Weights of a small mixture-of-experts language model, trained from scratch on English Wikipedia: 8 layers, 16 experts in each of 8 layers.
Below are experts of layer 3 (counted from 0) of a mixture-of-experts language model. Rows are named router (the router's row for the expert), up (a neuron's input weights, with its number) and show model dimensions 0-223. Each number is 500 + 25 x the weight over its row's rms, rounded and kept within 0 to 999. Numbers have three digits each.
After each expert's rows: "mostly gets" lists some tokens that are sent to it at least half of the time; "comes after" lists some tokens at least twice as common just before its tokens as in all text. This comes from a sample of Wikipedia text that the model never trained on. Tokens count by the router's weight.

# expert 8
router:500530466496503536499486533468515482475495466506496526508503494492468519480517467504526487521528461484517512492498530502470461476495480488511540464486472440458474540516503531465464515549517479471518525454516483477555502485507483500456516491505494536523499482474451512481503495501477515503560490495547510505471485540518472517482446490483505491501489522488478477504498484495541480468500534487458520468463494541462495510463449475538525513475496503458546468493469485513467459511465520520481515490546538489433458532474475517493451520508498500520479476466487527472517456488492513483543501530498496482493481511531532481515501520485483509499499494515483481491486506514519518544467
up8:533492440449469577490506513500504475461486544518503498505473509496509483532482513522493515495533564497433472516507494522471472529511537510477487509452491538497497524498522512494490501523532517496459531523455506459503483502476503457496506492462530503526509465532482503458531494524508541501445554478474533513516455445482517541482489512526532498478459484506496521495512519503498540479526493517513500529500528507486523514510516522452486495501509505498519515510531510528527527537523482506506489490504494482510516438523462473486496486518508500480508526488479528503508495505536513471469510498530519518519490515533482501530512500457574473482495469481501547520552502474492515481470
mostly gets: "°", "′", " National", "″", " the", " of"
comes after: "\n", "|", "-", " |", " 1", " 19"

# expert 5
router:502524503457490495481472499490504542491532513539451510486540483513489513467525487464462515480514527501495501461523478497496493519506503513482476466510512496502519491469449549515479460471506516497496482521512529464482494505528494504499487523482528549497476518505428484510536519500501497529461470499523533522540483493460502482556528473460480532536472476475500488499481491518484448467495527497453540496510503472504461460522502484467495509509501485515465491516512476523547503527536512456481460536515523456480513511488535511510503489534478486510499494535484475469559509534505500442480476497499473498540554500480468484433523512514497468523512479530519476529484511537508492534480
up20:533501507480499514520480496506526444497526526535500543536503500511466468470479502505541494487494470515501485525507490494539520522472530524505503485515444523509474522491511489536523518532529539532507538507458487468488446539506511528510486494514500484508503503507476518479494524525505461512434503457449490518519487540509490499500480487498531470471508529504524510527516525474521523471557553501460520497488513506490548506513513511483504553498516436481487545527531471515527463481528503491483516512474499519545495518507520470536501471470505507439438524497435489548531481482566506467518496490517495533477478532520509503491490503501516519482505477496514503464476492530506506497517
mostly gets: " that", " which", " one", " two", " who", " years"
comes after: " |", " ", ".", " 19", ";", " a"

# expert 0
router:477457513496503478511506519492504471516472505551515465482510491496493499535554510493512530479515469513516461463534513483494539481536516543501472491543502494561501458524492488482488478490502517522542537498462475458472493516497488518512516504509508501522473501545539482464512485489478511467506477516515478475473537502482537492495481560530518506504477518523454528471504492508482499517534546484509506552534507469470516552497529530446489518566459498504519500449509522536533516453452472511491468531511489509521512496518525463501526495483474471507469507495505498488505500492477560447474489476515459511522507514455527489491506499507518489523498506497513483537479449485515493519542
up4:532488482474500567490504482511498478474504480500470516520512452507471491476501434473545509522490473468491488494486461532448539505483510492443515493476555521503535528539495532489493504519556469500530503511498498480534517532540487517481462461484489542541525485497541530476494496506484486482487506501481554498513501517509493514483463443495508445495488504528484518496546507500508501503510480493493488482505511488517489476521515468471522454492515496504503503483558518537503512478523493500479524496498504478472482525481495520482483541538510501530526490511519522497513513498475457495504500506497561521493476539497422527510510505519506493454493530503498446455530439516479509464534
mostly gets: " re", " T", " Re", " Ch", " be", " he"
comes after: " the", ",", ".", " and", "-", " of"

# expert 4
router:504472535528484477516483504482500505532508500503505489500515496462489501534530537538470486532525496514468544524517488501481463453521487520478484510478499508514509505526525492497457521475496468528516529464498483523539537498517557517516523538509446499485518489499496481490503471525539529497499498498507455527521456513475531529482503486486501468523516451488509513499510489506566537517538481524456525557540561493486494544527494495465468548519476497511539503517480494452522474487475502507518479527448487536508520523492535485472510477539435513512514495503536516528477485511487529489492502451502476533501522531489520510503526505508516459535494495565464469542481492500500492480514
up8:535496472524469552485514560507468529521521513526508525480462521501503477491494534491547534499520529510485490491529503525513522501509572491545533486476514447506512496469526512526482482450474436507496522525492498515535488487521484509501510504482469508480515485438512520491552511518498513472533471493464467530492545487474468565508522491455501514472489484494486528514496526484523480464510517474499542502500526491500486452516480541513494491524524482539501531554503504515492487527517520493500489482540493474505510500526502525482469472506475527511432481501536540506530503490491513505431480538468498510532489473512464548484496523481503467473523473520529479481502507497503509503513
mostly gets: " P", " C", "A", " T", " W", " O"
comes after: " |", " the", "-", " \"", " and", " ("

# expert 6
router:530506526468462491500532489509489489515518506495501484481479546478536473474481472465524537478482500454472523501505532522477504500496489484506509497513481514482489460513463452502472515497508475503481464536508500509462493475531492513527496479498511466494479518498546533501507510523542529470510535508514480468527473503505527481498489520500509502500530516521477531514573508478495513496517513507489491522519512529492556489456497523459496453482532523526449550551468472526479522483520549473511548478487500535515525495527486498458496521473504514508511482587505510509436515542561515531483510473506510491494490484479535512532480511468544498506506483486472490500494465446549494479485
up16:482524506492479493501505501510493527468502547513484516510442508479510470467513476473509521497476511475541467490510516522505528557502487482481485495529459471482545437511497528496446491489500476511506525455513503517508465504494500526497497503448508521509436501489479500495506486513474514450464496496515489543467511516488482528486460510466478520506503475477503523536464503537514478521457491488488498512524534506497498461502481462490506455519547501510472472514510516491519542589497499490446511480521524484464555527505527504481486531464506479516506558482508495499535506506514476477485508552528524467518543482502458557492496501519478450515493485510513525508503467510470516517464
mostly gets: "\n", "li", "gra", "gi", " di", "j"
comes after: " |", ".", ")", "o", " G", "z"

# expert 11
router:487480532496518521511497490499545515505483527471534456510527463550534503491526495476507508521535501465467508500445478534526512476491502525489509497483536492481494529494504493535496504459504495494468491530525520510481514534534494532504494524471522492476472463524507509465522510490491494506480509485538497468513463552503458523453490534495477539463476466520515506491506471500457461529511499486524503464535524515517528464493505498468464497485472477485460519523485492512564551540543467504479484495488509456458462439475483455500530496547493513484500508513519485513494529507462519506540507513429470524532510481523455486466460462502485534517498510501504511498549483491482492505482
up4:533497485499455446512512500552491533498424507496504495500543479489490482521516518490516513510493543492475489467500462536533525524441513448523489534528481523506498449491521500492473562558494514494501500510518468545519477485496522487508477542493506544491495502503507504494496484492485508513467492477517501553441532489504488489480530500527441544510538544485477502486545497537495534514522468519535527488565508486510499519518481500491525521531533514521443510531498517522492497572563490516535496489498506522518518499492492511479482486523486479479485503498546471502487503504470495530499511495499482492525478544518479498476538477520518509464492511512501481480482497467476513518530
mostly gets: "%", "5", "6", " pa", " bo", "0"
comes after: " ", " re", " w", " p", "ra", " sp"